Experts of a small language model.
Experts: 48 experts in each of 12 layers, 48 ReGLU neurons an expert, 8 picks a token, a softmax router, a shared expert of 64 neurons.
Below are experts of layer 4 (counted from 0) of a mixture-of-experts language model. Rows are named router (the router's row for the expert), gate (a neuron's input weights, with its number), up (a neuron's input weights, with its number) and show model dimensions 0-95. Each number is 500 + 40 x the weight over its row's rms, rounded and kept within 0 to 999. Numbers have three digits each.
After each expert's rows: "gets" lists some tokens that make up at least twice as much of what it gets as of all text. This comes from a sample of Wikipedia text that the model never trained on. Tokens count by the router's weight.

# expert 0
router:558441461443538510503520485464480482463484537461585551552510542499524461429489458496553459445514519440538516536504508469473458530419510537558531429461501480488458501483486410470480533521492551558433496476505479468540471483505490526458521503453455562470428478544517514481491529554505513475
gate0:473598513542502461565519470528518484499529520484415543514524489543468491527502546500512600499506526481574516551492442517548558516527531450487489521400496470527475423494509514583455523472509512483525569462564589588470455516568503578539488509531506450541492528431510440575525500518523569527
up0:526450447512468533445469541502477517524505465485594447446472484442516530483507474458458424529531469535419491467492526508464384459447459539473474511575516491470568569470475504438540477499480476493468474536476437469537514518421534418468542521490514544440530458534474540425479505456456436505
gate1:494445500553492536463473519495548545556514531421531557467511496511497433474470496497516568527533471461465471474473529460479439503454312509477497460514523502519518496492487477455418524424533452413549526522505463464537472539570559514494471467471462464454478520497491513488463574475477500520
up1:522447554535500530508461500476517498508494532387532541471508533573536437500475495487510550538556493459443465472485519471485466502439439496495477450521475523509484552496457472458394512442522483428557490508485451451572470547525558577503474471438463469516475533521500485484467575484489490508
gate2:474476498444522510509552506453453509447507501457438516515526497545503487559542579511518477504505553455543528472548529459432559546508531522584490460589470503469514515502432504471521546463469563556493494525502460466553506507571507528430492482458500517536507487559452561534426502535465473550
up2:539504479539485535516505500501561519507495508422553539488463484447468461517468476518495575478507510449490565538450488505466503476471316492510533482507605507475524412477490497440508527405509484473503519471488540501516511561529526477509465506465495531401501538506497487528454498480453474495
gate3:533546483563483469496440531537534555523407493446523532445465426523500497395449520508486591465528382487446541489518487515437540471429443478487435489485511462520478506517514472508507520409561503514526508454473522432514487526547549489538469522521504438373458567520438494417504531480487582530
up3:474604507541492490587405532484491475504427484483533499435461491509530510540460476493483556474522424477462504572537448527519514503499553419496478497484490531495472572522476564426466548490514529555495474525496539498550465530527538557565483538431538475506500599548477510510522449506447599489
gate4:589515493411490472496533494493516414434428465535512500541524498481562520431517480548457513466482519556567513482477497577481584496475566464455521514491543486562463514451519477521544491532458521588453561499492563492504494511458506485456538466538581453471513498528528545554539447493521451499
up4:604508488415476478502529490512512407439413478547506513542520473484549517428525467549465512467488509561575526473471501554500569506472576474457523517487533474560452524456519478508549500537455519597462545505519559495508489505462492488489507469528564444467496494529525568529532460492520453504
gate5:532462542485468535479437477512459445499552499550512542536517533447400532493478607436408476518467533522554511543517460534515476490491555527533526496445471484528452428452542481558477443486486530480540553555543524503498502514484496461519535514481513534502481459456497471530506497543515517458
up5:516456485464509541473475495493437463499519504518517515494504599509446494475513555451428420485468513528547487553535476486487479463497509541477526430396477473523458454398478507587476413538508536505513559554545496472487530469465513438539544521477491553479456430485470489560507516527487511465
gate6:460533465519525558482439545555441537530528537522494499569514549504517557512522463514481475455519505550451445444523511492566486546522569472541449507523382508534533464434590606577516504532413463519489460511447473488469558485469508486588474499545549488534443521529547476580541559524450459484
up6:467508487476542524473441543573449535527504508518469507608532577491541551516528467526474462488521558522455462437525511490516524531522601439533463514512379516531527439430590580593526499559398491516552437498453478473499537484465488462539491475543574463552456495526562487536550530512450499481
gate7:553490469473442488523525482486512446477515425553456490491501471466509483508461583531517465461573569471476458575469470555479551566543463490523463550516490426569574542451585485552477483442517416529563533528465549519538537500522484483539474564538526462459569549414563521514488539446455576542
up7:455522522540531474507466549557494539531455601421559471477477504544457559483539427451487557502414407528493551413541508469577461438453513504472548474542552552468438498581413552461529508556505546468438513473527478483488491518492552510495466474489477541531476495577487481483499413527534454449
gate8:492406504516471491506392501508477509513529455501514467460470418495477568473509555472477507506599450516441503443472486484462490545442518518487482533527520499543518509506531507430429484486455484420437504539471489507463508506531459483472493487511484495479547537509535526555577505531472465514
up8:509573487451481504504551505499502503534510535501465520554513575469470434541527434534511483472426531447511473548525498520526518462577451486502565484487473502487477491477443479594570501525496503550594495500510513526566480490445528546551492511482513501468456433464502502464419480485535586470
gate9:553458562535524532479530519549487513515553473471488504543511461476493484481501542461417421503558550591455553496526498493525482549483513457575558496446453487542485515480562512575450510473495497505482481493549480526499418496435540430467519493470496516502560513515549472457459510478524533488
up9:542458533488533555474528504527468523520535489509467507557522473496500477444508488468451397497580575564504539462555530474518479552498511471585555500423445472533492532481553485556471531501477498520439495469532462545501412474425538435508544484459492507491563499523533484460453522503522503498
gate10:487510440522498543557454502491538559508467492483440568506456503453427535448504450486477513476429490626536572470448472508478550537513458490517508461445508477478443488519479495541490433477508498578559475481541537475524542532487491480508528534575538453476433456479499520561462538521452521516
up10:527511579499500486444514461445485480527491466467527448506544459549572502559492539434461502524504528488428410567521504492493467537486516538463469530573530485481536520524432510454508456501510563489498528543526477555425487528495514485474509510493518544509540504470494472446516455487594564535
gets: "\n", ".", "|", "-", ",", " The"

# expert 26
router:557525406555487554492418467586504501504495498591566503497524446434499478486469487534524512534528521496457485524534523473412454481583434531540465503514525476537532512530497483524479523527520516527497535535533515502479517473525522605458513528531488455457474471531511452537518455498509432460
gate0:627533467478496558525437445520514510467445478506529519509503414439455480540461509463468520496539489501468450540501513485491503586513504509412567532524496463539556463502520477433511439532550561479563465593542501481539506529533485517490465551533555512509606506527522419471491569450469513535
up0:390471516498480410468566588492485465516552532478472498514504591533559535456540501518513515514473508494508572458502491508507504478475495507594452454477498519455457517520509524562491559483438422548444526398470471509468506522492499469474556444467478466481405507459487570539512441541515458471
gate1:547484465557414469473598511489484495507488461360573530455471502477506523455515543437487483407528566479497509519544474513481556514495519561550483474505437479522454525404563509511501465534503498552548513521471461514507481600541496439484501477462544522537515522397533457448536494522453498426
up1:464521524431568539544408496486517505463481520599434483528533495512486483529469494542484532593446434518512509504482512498526448473481506438460549557519507518503541507587441508477512513451513461443465510478544573509504493364502454529505525536543516490439503503590485543557479497502541518563
gate2:501489486524450474499538473496493509557473436481515555533479487593534560507518541404448446505496475549510482473559484554547447544486524479594528447510496505518395528478554543542576416484503530479456567491470524529532485517557486478593570534444516561455580528455518520451471464558497533392
up2:518515527461506488526457533451512506457506500501473422492492523426453473532485476556511578525512514413478536527463484492450558453482496523420482533514467502469549494512465424452409523504470493493534433506507507485471505582462489495423449485560492485547418491530493501571542529443518478615
gate3:614467438424477573574442508438514493480541561564561535599485522467463515481476562460446500516498470471504414532517455539492502527517538471471542560499466487550512523475543473501477450462459523540530510582516504551534515558496460471540437536459592547464469451514500480544498530547473562423
up3:482497449547505487510471553491519561491453552503559469592500549473526471439446567521441493510417503449446483518547463488575482515456529491541534484528495470526463503460550466556460473427561475469503556461478484539471452469536524567462415467522503535527522500524497437433504534596460526476
gate4:514447498434455443531415532424468434504491456469479524551484410464460579504564541459466438504498449469525523487538424538551462504489622520501572521535392483475490548560542519456545491538453602493497502486558470614461460533575478462504476507486602486457490489419478481533503472508519575533
up4:476438522454512487520429483531452435530479494508471516573526380452486488493563549488526461557456519478529541454549493488477491494459539532541577517520444467483473524547562458465477512531483608446453546462528450544439466489584436523422488469479566476447490452426516473566504506472468566554
gate5:547539491480419550584507435424470543468510466432490523563423466524504573437516511480467481478466493532435573508505416552586483479498557504466524482520438470581558490492520501483513523471473497477437531500506508519535458572482470540537482554453458558436539512483492514536460515546534564473
up5:597469433512527615447505493506566470503452491575494562530553477503430482498453487586489549453467538486532462421470547499489499492463463482539493440452527538510504495497449436449465528523523396453564478475450500418519478507506482544483558498474495524529469465526473482485605552472493447423
gate6:537575538523457519478508528479506525509462473479469503499470548474532503549460508570498518566532514483468527492488517477404483477503559517538534510409501480459502515518451486501542542570448537569512525480499439514537512489534545473596508483474517484462520581544472514563505483431471522538
up6:498466549466522515455539428465512570508512558454512450574504493512506498501437529495494462429436481470438489512526521509496448499440549562483524481547533533503422525451454519568415456517483486508497566516445469431500481549513499523537546476493428477503543483481505492522528523510503440447
gate7:486472517433476496534504520518522473504500462479513519532484443550566470452520452412494526574462468476481564580458496548540473523553503485507589539510505474453536493441483459481503504483489582463508505505458485493481410546578408483514537510470491521403567544514473496469449404443537516481
up7:479517524416455513546475481530563449566493483547515543552506467529570431460496450449520552552495458513515526559441512509517501518584462517507596529482511515495538495478440457532537565450500539483496502495496492483444385556530460504466562447467479511417513505533463466479498464459554478504
gate8:537455445449491438526543493437527510488471514491465553563528489426493554522507465416460532492542434505516561453470489505479477483448503570438489555460497377500549497550509481407535486464497561530478503479504485517527524527462434502479459486492523561485513465483442469523510525471484570479
up8:507561576546522556464448476554477493493531496525555459456477513575435468490462543563506479565442514534519442517532488517539470515555508431562506472525538592516499502460465516589447517540515457482521478523495538508486473476516550510548524506477498434550491502568551522511470536492556464535
gate9:535498499480495489563457607441460498502527475499458441466464504458511550557519532417451510461481468465536503506561441556502488516485558507432461493454335470494542536453533526536567481499456547503509458534498518525464523572586480487430509533538515477570546476469594475459536421440444528503
up9:510470532496464473442499456540483538476444405500551510520526521512612515509505482545509498535478466599481503487522570472517454491528511469541537505490551489477488451501483496490491534489517441524522500427500507456524505422439501522479448503461447505481479441563433506520480507482500424491
gate10:534482462445470553465525460454464491492540565466496488520470496457523515514558535412442454532474489495539505447436486508475541499524542496521530541498413493472503543471569503467545505479431436493441534466443490485531504535428542469508502522444493505480481499521552512423390494519474467515
up10:558430464562464528502471510526557495513588470608531538491500571439428480449438542493541547529529470477501476419441500521477488518473408530512507489477593516471495498483506476448478543481548472483516523488527487431546469546491523517481497490486477486386474535490512502471490500451519493474
gets: " a", " with", " of", " to", " |", ","

# expert 7
router:482450486549533498492514494485575489556438454636562534477556467533509466468432448554542515484542536499479489530555516465552517560503486593488457511501573552445536498496440517506495487521515589497503537556502506500460500516441547501456571530521445519528404510524496469502520567473551489429
gate0:451476548519529473480504526544527493531483564483546474504490449473467465420450518498557573461469507491527518485485505481543507423434476518556465600467600451479501532520526479490480557500524561487542490512442470488477546566512462532458514447468506477428563540500528413481572497483407503539
up0:561509434576522563511477461475515397499489486481548490469496492438515562526522509442474497498462622549507509519496502493426498540549497484497505470481514535446544464487401617467537440586497491557551511567556528503511479457448499534519466564545501489527489405468492488521477525481517468531
gate1:523509472483406461548444468518483518470557517486564496524431506508494561453515522452447532509458468486434467470511448565543478509496522452513468542453523500542535455496537539487543466479536483501476519447471495558547477524584477484553469530418540536458498544419464507464525470522475497508
up1:497513566480547530454574517494489472478482493427463462443549514500501498543485526514506479527559489503511565537452493520500493484478515488461524469549469470493507491496490487555454539549434527474476433531511560443489483521418488476504556477533461517564558446604523515507446521480486518496
gate2:477459537539540546492566558571476469497474530440460437482507478527550506421541561447505511486458482496504469480505485508518478484482532465527512509448540476516485495547484485507518497538507478534503476503473527485488459637499463452524514543487551508448628467454505492475525523554474414509
up2:594528496497568529502482484502513445492590443563520500497469438471503521615445489454496496550476494444507586578453493499481519459476399529560453504559497542526519489493496521416493533451522526502461445547615528513474531462505476520470492528465490538531463507510534458444464477500545557539
gate3:491468466519494462520545428515507526475543527523531465456527429478525489488506536467503505483522490504509501540512494521508401507525502504486490574467484476473515524527498465413494529412520546466529547530477489508456497545614523506427503496509521506491549494516476498553489359434409509477
up3:481471451516527502545530459496542583509531538498515484477504430439523499503465512490498521499515486478507525544488480546563429515511459490469483537511472456487460551561482424437443476411557558453502543496504512498412455562559538503430481526526475529418535518500513492523524443465424497431
gate4:483513474471492521506461470453440498504563505478505486455462467555454497510527508417429539512557371506491517498396466516523421453498510462456524492549467454524545569445520458483507587454453500440547509521487544509550483468565509480535461479492500641476580538479486564512473537522489508453
up4:494455465466484467530516527519488440462504526442542470544532476440510494564503474440559470552466522470509530517550501536483468478459557453502437522548571532512467534557501479499481477492471612537466466445479519492488464563498493512406530471562478481502441455502566400532582466555459544520
gate5:544483542556497563509473492424470398517511497474471423526448441487595521491505523497493518476546534489510452537460489471488402510523540503480526495501424369454495524598480455519489563519499535429500504508503566548470531502479505582478534502431485443533585461482539465489462502510505501496
up5:498497486447496497480443507494480497529470474467572464474517558439527546440505516546490493487483576462586434456423479488486612526468471537505493487532445529482481558394498482445485478462457463530486404517555468445535452457500505463468518517537496466404460517521525490524434519481507446480
gate6:463471574466529556450548519462545494489521441490461496562496495578506499485501518450490475546557515526498549536509497514519475516398477482549532496443526453465569501543644600495499487539489432496434457518475539509522454510548458558531489543479508463484431458440524535530470487511489456380
up6:523517466529462433540469480523455504486514516471547497421496549428505493523533513548494504473462456467502432456472431502489518498547501502443487516543463599531432447496365366473484498443496547532519571455522479506473510476492543445433517451509517557560565547539505435481505477519486538635
gate7:482484513432492503546431527469443469471520480506475570471507496562498559552479520486508558456463546528527493534523443495445543489538559513537464487451432480531490553535642586483552500444422553521519409488548541543461476500506486492470426544481538498404478538445531513526497517483533435437
up7:481493493504586444408528526519584524502450542475526461551535521507441405467487470542507528504507404462491445525448522499518461500456457533494560510496610539401538449411474469482430498522590425484445601511484492426539498500512496466509491477497505509574492471578492525472470468526440551529
gate8:466502581492477489515547508512455416450567518493491464538509513537538567507513527497467494516456585511507491485484488552510543515517625485529464525487485530458483586483511579461485488550427503468519405513550532496520523508489452499519530521432491516569530488496490532587503471571487478492
up8:521487468519503458486460499530556541526494460542480480479504503458500415461460532488498522518613480522576497475461503476482460474384389505512546560469484482593559478541543419511542540412543424493523505471492473540497508492497540521475458474545543438488494510509508509435431509483504440533
gate9:501476497528486393506486484553485500529540493487444514518463508527563464495550501469473494415514502550536518463516493486468453481478519455560471554410470487453483523507530462473497479485494481502549509524433530513478521532500475483499544519453487544546627562469505441416479422468470519538
up9:498547622428529543461450432508506500521486517568465479452508504518507485514506473507485569481525538477567550554479479486487471469498520531454555515461579515489542509518474554420576554426528403460584508474540558498498390543480459508548478522524587578442561517443547511461538531445500415566
gate10:538494564536395498499501462560487509518503525510527566468543432496530501467557547514485522430566481562521498484568532512575486598459553466504592517483542528452472490492536528431568496504488401500539509528425491491467576449507453467480543474566529480529549568522476460549476451468476443462
up10:467509491516410536412518492522499541496473477479527518419551427480482487489493511534517543488538502487524433594491524438542523518433474465493555491490506457517536431524550509533485499474555460503462518467460488490479641476522502509492536480571545448500514502533446472498454476527487459497
gets: ",", "-", "–", ".", " ", " and"

# expert 20
router:541452595428493458515555493422512520460455465497517455493461535477469489575566530516519513427463543525561488520475491467477521519531552457553503450435472534445461507570469430463439575499506469487501471455496482469541471456550484577436491459446515590565450553510485515441478415509548548513
gate0:493511496525441534518488494519485490526503554522496490517476492573490562409492547527479516559491526410490535491458458532547544507441453558478479554536505448468527399487577479515505436502523466518429535552470494492542482544510549474522541518553538450434543514430496518517483416448463519501
up0:482529490496569488514485481474503515521551454426491523453498506391552494539502492489465453475508435548489507494518495479450472493561539414511549510417499481571548593448415513465538541497461553499526482500524538518503482474496469509507433489461449564472534477520537467464537588577516517500
gate1:514494532472542513482526496538518452486457528463490375451481523582508511452507485569474536465461510474495450490451507528460503498513529428430473540470523455482525460556487466514500523544503485468481508526486498496534471502506489449476429504518511475486531532486487518512433429468480538579
up1:503475507465548495467511521532510514538474525464502394495499539547478533409545447559518444508466540439512493485479504471498501527462485555441490518564466437514571480533423430493543495519500521480439491520517446526524476521448488435465467527473484484448538523424501469508474457507526530505
gate2:458483448471546493446522503492496437512439450512462457522507519530540518536552560510535412527501584491448489483525525497450456584527544418528474530460398498443490550496514580517514583533493496555531485456456503508503528446416460477522502436510567456525525472562487526475471466584455539509
up2:501510557438468442459482511528495436410512513498458451525493506559489556519582530497535375415489478546490504514513520432508498509579596477530500523498435537530499473499466568549568485497467502505495464517514518497501434434472488485488464472572456516571474457486508515469435555464496507539
gate3:529567501541422424494456489461439536511486467523502530531480515522486555500547538440519467557497515477473549515531474525487522487505549526494475549423478490496543434429499494459506453600439496535513464515521516528516446483549493483535526521532506461501436448461528509509464516538496524491
up3:475478512563588568506449513506520450538553480481546447463484532492546468478497433560558499438472510498500444534496496361471457466480493479502491488501488508500524551511471470496514515476519461441472503465495516511479536513472516511527458474469471545516496622526485485510528565522581511483
gate4:560505504513452496518426424448509469502512598461501502484454502527543501531508500473422458495521453489496503563490458524559441490567537483477528491534542485535509445497553563493526447413517496525412515530508568560471437459552478455504461544473443475407526577488482568612434503462495545468
up4:488559485516503509525516575548510488451477406519528491539473501442475544441477491482548563591469488491550471428488467531467544462448546588502490533485469485527564521526484467492490498574470461517569496541454447508552527550446524519536522475527572482577448469469457500529556462513498462529
gate5:507455559505559517541515440490528503506543580486510555509481505463463474521496522535487482531493523461500561550421494470485534456459427462495507576518585540477527490532559478489473521435530522491437518482517474555517447591565539516443452475482579548543566434507549445483488492466431542474
up5:473493503513443459437480571514461503445495423481426473487489507511588515525493537439465453484546518516495442556512510490514499503507591512549497443509402442552533537483487520490537461547477529536542437481452523468555503417479471486495588508501538463422512530421479462513501470554548528545
gate6:572494468493420487526573501441476573561482537514455462562476522482462523429549577463412424585492441550541544523523468479461516482476511446484529456543420473534448525467509492526487526458485488561466524501504526549491475490484529471479485537548501519568494437505522575507495579489484552543
up6:512475529496591538492475449473471481454523446471503574478493431508508509533514485501523498427485534516471456495464491510517540548484506483508436505481524492524495494534485464449535521447454532465537525499558476493499495481496504561463493494470482519438494553462468471537487459476526453467
gate7:531583488459462491523529503504496568505515455527483499502486544530450568476487522473461523543485540562509480486492501511482444456573578481383510542531506431574568441465501493518531504493532478464511446568522459510512452492573432468585432461518472492524512520454548543437549424412470531545
up7:508566553467438475528551482519471543477527535502428474493504511468493560530537547443443521562499507594548498566484493531513404466640544498442509550510464466490556460456467519528508497454495477497512506478494464540465429504582461491594465472489507572535518497479483498450521344436462506568
gate8:543492483520468489551507520468544449519452558461473561489480428453504491516498449516506520526525483472503534499534505565496536530512496546511530548444543500488543521544469543447445496459513566464428501539468496514452462523594521539504517512520460450545469529491486420528484558534485519569
up8:522519499463476542539517496491556480517457518450488525447466477451506485509503432555499539559548530500529544432538511583492536526554472510510522496446540543487526552517479535476388533445501561515454485508487497495431454528512533531513513517506492489563432547478479422545425555560505489503
gate9:478513464520463529515463521544490543500528480541595487544520418538574545455541560528507461520589460543514544455536503520561493514479569457496491589521463512542514497448572523508558516477441544485512452584429453517554500520420494489553516506524535410541544514474491509533512529527473403542
up9:465558429544490474532474493436467531509486498519420481471518545539489501520508490486521490474509424508447446440538486499484497492497532473419449460489438493468519493487442453610468509534492482496499501487490503534506627509507509494546481506590469513511494586525488471505466461551504454536
gate10:502467483475525517501508485483505519479523539419603464491535493482524494514525536485510520527610599470521534454521483552449473533413540484445519530478544474467533555551519478411516516555518517557483534514441468515489475535548519494556517510442511435519497555512501467505564527474453485525
up10:515571491527491512487490524536523478524471470584458538522474535520428487453455439526495522506429431508476446554481504445552506469587459534552446472499479517543470432479492524546479464455503463415525464504552523496542538479492525506487458506517446562435484476473478537509430502541539507487
gets: "\n", ",", ".", "s", ")", "\""

# expert 5
router:466547448528540504460531519590530508464467494516582477511490568453525534495504498555494463467496567514517502477572554503530517457425543398497474470438523605498444460466478528526523458484538439493548491513516478514505528522495548552513472530476422491620440538529488508508557553459537585502
gate0:533471516500443523501449513492448483517533545394486506502444457549528570437573516470483487483489556544517476563502468524510518536593583485397505504497510465536445470443466494431540466471460486520482503453463565539473452524489486446463525496405516516527456493503474472543527539506403531450
up0:441455549492500459476497507514494493457464477552542433451544497495516454589481511553508408538528460466468533497513525529530487460480487510585476502485519551447546490504510552588508502447527512461531455519550538483511541426533445474555504496574472489527585458527505489525483484544560500496
gate1:471461478467520456476523518492510518554471439524440490474537459500498489548469581452481519555489450574475468454485514489514458530495531514488500476510405458541492509466493526530468526453486527477574473467476488475480554464507491513572494456513562478512477462527450574432526582515519461518
up1:526515531522460416550523495508481427488540486540440437579497495506569480578513539570515468542474526483530410513523485497559549455473482522433421531499473571498547512520466453513470458429493449543493496475455483560466478488428532565479484523537473522478494456494466483481389517534493546551
gate2:511444477459501574535496578470452530488518553505459477481545537500454560512521476438418501491444444458526488520507428474514496478511542542522561475500485460433477484447515501427509478578473558591486528485471523492513445527479533441569471539523673512438513507469454580531546478486436522540
up2:483530560571515413431568471519535438558537484440618532484466457474565436473530562492522545561534478483530487514494529572505493549477480519535434537409516512558513516544507526484496550397491505488491454433536433491489584483499511535490542484507471508618522521479621464517492518522515443546
gate3:551548467584544422456542464490545517510461523408434547468459490545469520421497446490505568437482515518553475446511475501451509523491463534448517500548484471507466486521487434434522469492511495513423531496483536503477481523480477522462500498458503484417429579482529515489530509481374471506
up3:447413528421445564537471526503459492516580476561556466537526498474517465580536553519492430555509509466448525572477523504540501471520553463528463480490510521528518519491504540577454545502480529511536499479488478509516550438518520461549494502531507522586559423505474504487478482526635504500
gate4:559557497536442493580502457500435499480511502423489535479432472542546590486575484478487505446534545534497569436540498549512547528548611480479497480498486469496453592498483491463532437516465523528396485466429498500481521477508529529498459539418496451450519593473506420511493429573538452519
up4:577564441511483452555486474513485510400474505450521415459426506528511575410523430457491514406540537451497513459533454531535528483493549507540510524469554485500505554483495493454518421490520478538429493493456543522495515490505500488537418599467471491390514599553497440533485442576505490537
gate5:470508440426491490573549442481526569544451508487505508513512469490486492515459508479484550484486469526506442467539517496500511498468555540500553534518498474537430510458544483478424546516465542486548519518459534485465550545530509498533465440515561492532451464525515548476562501558476479479
up5:454552479562535503462512529477532552467441533466480510527520479476465469494465522476455486417438547591536524519519535483488511474476534529499446511542476523503516575539515464458436562504491507491528513503469433438469515528455547494484487474518465547493483505460543408523538475499584461467
gate6:433583469459502535578564518496517562500487495509494531467474535489465516516481459485474519540533413566497481508450492535577509464450511555443544543560493487500541548509492455493437483453520617466499473516525473489510559612548486494527551572429522466455533530429466458562561521533494397500
up6:447543434436492527588566558478500521481505505508466539457520514527510538535509504507492464503496475588507490527389491507477437480492523449432537502560473483489444524493444497518445535451502492464537476496489512499563567551569511482529567554447534507485547450537484443582581502484457449455
gate7:489564534454460462467584521432520510524513483534482518544502468523452476544488554488545483570476504449462476482548525476472482437474501553457538485519437533449543519481486464536490625531455477494493533513503478468546509514527530448548601444554523564551454449535553611521422517484514590453
up7:517454456539536528502469504554479497434497506460536487484506506514602494465518462566484502416530501531500519515465503483525545541516518438601413496481560449562428493529516553508471395468555558485512444497475490507458540495471455531488374542464471402449538544468476417479570467572512433561
gate8:391511523464456433549460492514518521474478493531496511494532440496471502534471502518489624560499486458489479416499508458520465479488480516558564616519492545459529475469555516421529513516486471550539416520546470492464520586587486541489463470501573446500556550492510537575476464484443552449
up8:591456445524514575454478505492479481567527486496467503487508558515505493461528476472503374442509519591530488590473490520512528525504533455455389440472518472544496511514496498555473503511484548467504607493471513489521461414424509461477547539504421545519438486509530490450530532464551418567
gate9:555494520518428578555505498444426508509529408496524502503496465481505536518542534492430485568524522514479509525532469538468481532451473497514498489508415450438484509484507513507488581479412517498505503493475565542496442501501557540530494531506488523509495462488499476462503470467470563481
up9:550515514520442521529541527483450507459568427473578451460515529438560483545508490550478472498532565485471527579500501510539480523420460479551445485516426478410477511506450451537412565392458529458508537509561514502434408478465583559566509512492491520542545470486515528421451466458499527459
gate10:559568514523430417593516488479510461558449465558478482524458431438462553489482580496434499478542487519466536455570492496573569511488548501538541551489457493505545556531521520462505480454479477448529427580560509543481486491490465508508486529481469471510495515501486549506472505493551548531
up10:477572512538520472514492470493552541495484504508566518556508497532480500467456496493511534447485520469458495437543503494546545472468490520548574561504484502569579444570552487522477471494508495429503498622532483498533520514526543525523514502526456462458478525503465542515483515570536556484
gets: ",", " and", "2", "1", " the", ";"

# expert 13
router:524503509466551483469504494567524502551557460448576532501501538482526491433502420484517469574469589534465550474517531542506539504509442438487503453579585538411550451483462431478506417504520427511563463524491528475501502506512518422578513430494388504501529554467516494555510522476518483422
gate0:526545502557476507542498558470504524512497510494459536550462457505488516487453515504469457492481380531420522437525486505513411467496476457515507546503483500571546438507473533432512489487499541518484427476517530540507510541573435470490486482520507579491523474363525520480474533507548587550
up0:577504531550509493483549505533497450516501451551510486444508527533500479570474476467515511521534561502587555559494506477467474522549480551463531475451500571444563500396539439532494470505490480556515547566562524478523522482503501504560557464485571540498523551534528435559468428466471479456
gate1:491541476451524610565459504448521498540518537555537485534517531499431560473525436441511450573599509520528475531463489495429498543477497513502445543419468518557480523484507536457385483494462507471529451564566495514546497522414527503558520532514511472591492447513519484552414511484497503515
up1:512487559560472419468518506540481489453456472456473478482467496525562439523484550570507539403450496483500541505495466509587442439497509495532569412574554467468485471513516479509539515485541500528479563442468526503459446505574485540511460498461508534392521561513529504432562509534507501491
gate2:526578557505531483531486501486497441481581549453574506440503474492471522461543489361502460526490527540486534518521482463466507521582500519544490578440468502468585440472592511465524477490442462550463452507450540545510452496428487462559431449455393446488432448452489498527420482529484430574
up2:496436456485453540480483516480477541491416436537447484554486555518521498553449548617473523461514488462516441503500492563539486479411516485457492422554513503548424573518428517532470510522548535480519541494560482472482533493575512523458566555550594566505557537543516482475581520474531564430
gate3:487489469385480577534501504410494471516510437448530470516511339543428528468517496534405543493488585550482448484532487504464457526513484513495540533505449443515519536575507511501499442549528530561487526569486492530451486488515504424543546508489516501464436551457519529565581523491539592472
up3:498479462413491551482526461449494451526517449460513498525539399534460524492500501524392534498483569551457472466515519497493468529507480524504561538527450430498526541555523503485497428532541489561488507571440476505424521500517485436529532474459499456438464562489513557548582526502541565446
gate4:512536500515423465510580515444445520482507546441476416513458461451506582459548582432444485456465496513498531465498432532545505499506582487472517530381499445548538490496507555429526512474372509481443493522486507593494428500546496460512506566466465443503542469512454496487504480565489502492
up4:447466473471539489497511449573510537561478452567556586509547505538505441497473417575538490545514514499506486523532559452510489551507484523505526442662457533498423544472466411542494490503593503504521481497510464414493562495438506535481479445525498509490494530464457542532509510462506502500
gate5:482510529470465489524543551442490459501542539440508471448412451485538491525499491484411520436552426454437562545464437473543469494569512482463534517531487506540547467459449532500528536411479467480404553532562508530499466554550537469536460529437428483433524457358505509458492489551607532458
up5:529512487484532479516444472463519537510504468468454459501544563528426531522481513529462512493429560486560443437428459464456444464464540586531518495525482539504472583566514495467474488505453520549564488553507580522522507568465487503485493465483549529504511524526545457547424498546453442573
gate6:560461561510474509578489431508451450547541553550492580453542500461544502519504514423525527539554474549443546485514498561583564462466556548502535404500458455539494510521488500471495438459483436575523502510469502487487497484439505556508450519560510481494524495508509511480544465506542551455
up6:453489548526511462535537452481435481543518556533580538565493570480489536529456505451468459541556536515452552527475463535574515518440506548492611417522491417452469459451506447523507428497463378507529492515445492502504470523479519446535477486501474474504608474454534531517505451494565477468
gate7:518507461472472547517470495495499513535551520441496536497445509413443504522494505480487504458554433536459469516421435494521507466511471498474461473502494481527452495459504498444510514513493516490526504485586493552536530587514532432501497580460502533471476523399514498517502516497530477498
up7:453535513500557475423539414559491488491491514546487532502558461486524506569543512516559466496529526511543513551557565455502456580523505431503470434523515516473489503467523535543525510567535557519473479474525523487545553457482483456513472503530535457481486514531463514513460522543473556453
gate8:480499463563526442495427504453511523455510510428448503531489499489463461519497461458448553489465450530454450546456497517473434477476552504521466393544549509487497534555486480453475418410492517462511425471502505487512405501545536602543477495538432493513482462514491456551588576552513495516
up8:473482454553524414502477495506489525468491507419435524554484465505494468509523459474473529485449475531445491524491513491462472491492538548506495382559554502482475561555469469453482396428476504445520442477464478482504423498514507591521502494531426498498468481529455443518590571565534473486
gate9:533459490480539465478497429530500477551476591524371543545515500521522509473520506571519441422460530522418573475526538458526574496504461500501517507523526513483561500540509524451535454470532485486516605465488446475497516471520475503506572470567555459487572572557499487488519550499448492498
up9:463495527434454510477475491456488492473531503505550473515485469476464537468520541509439462491515490537463478470541474508581461531432534435454399514532513560516565568558541497451534496475489501533434535555513538511508478555498556462557519502494498585537500558490487586573607566527552501520
gate10:507483486495525434474429437519492467528521437479499525501523529546577427469488496504434420489476535524484478473521516527541497512535550528468500438501534484522498527479526496531459520513515496558483494504385512484449489513486506483516529483477561465430532556445480405497536516500557531454
up10:475539583547563456448466472519495453503485537444447469531476532537530496466467530542478515455541551451548520511552469524539494483496561550482499430482535552518474535562508524444523492425501475504443528508471518495456568507514495558466517466478451480510556581498471462510485460455517458455
gets: " |", " and", ",", "|", " a", " the"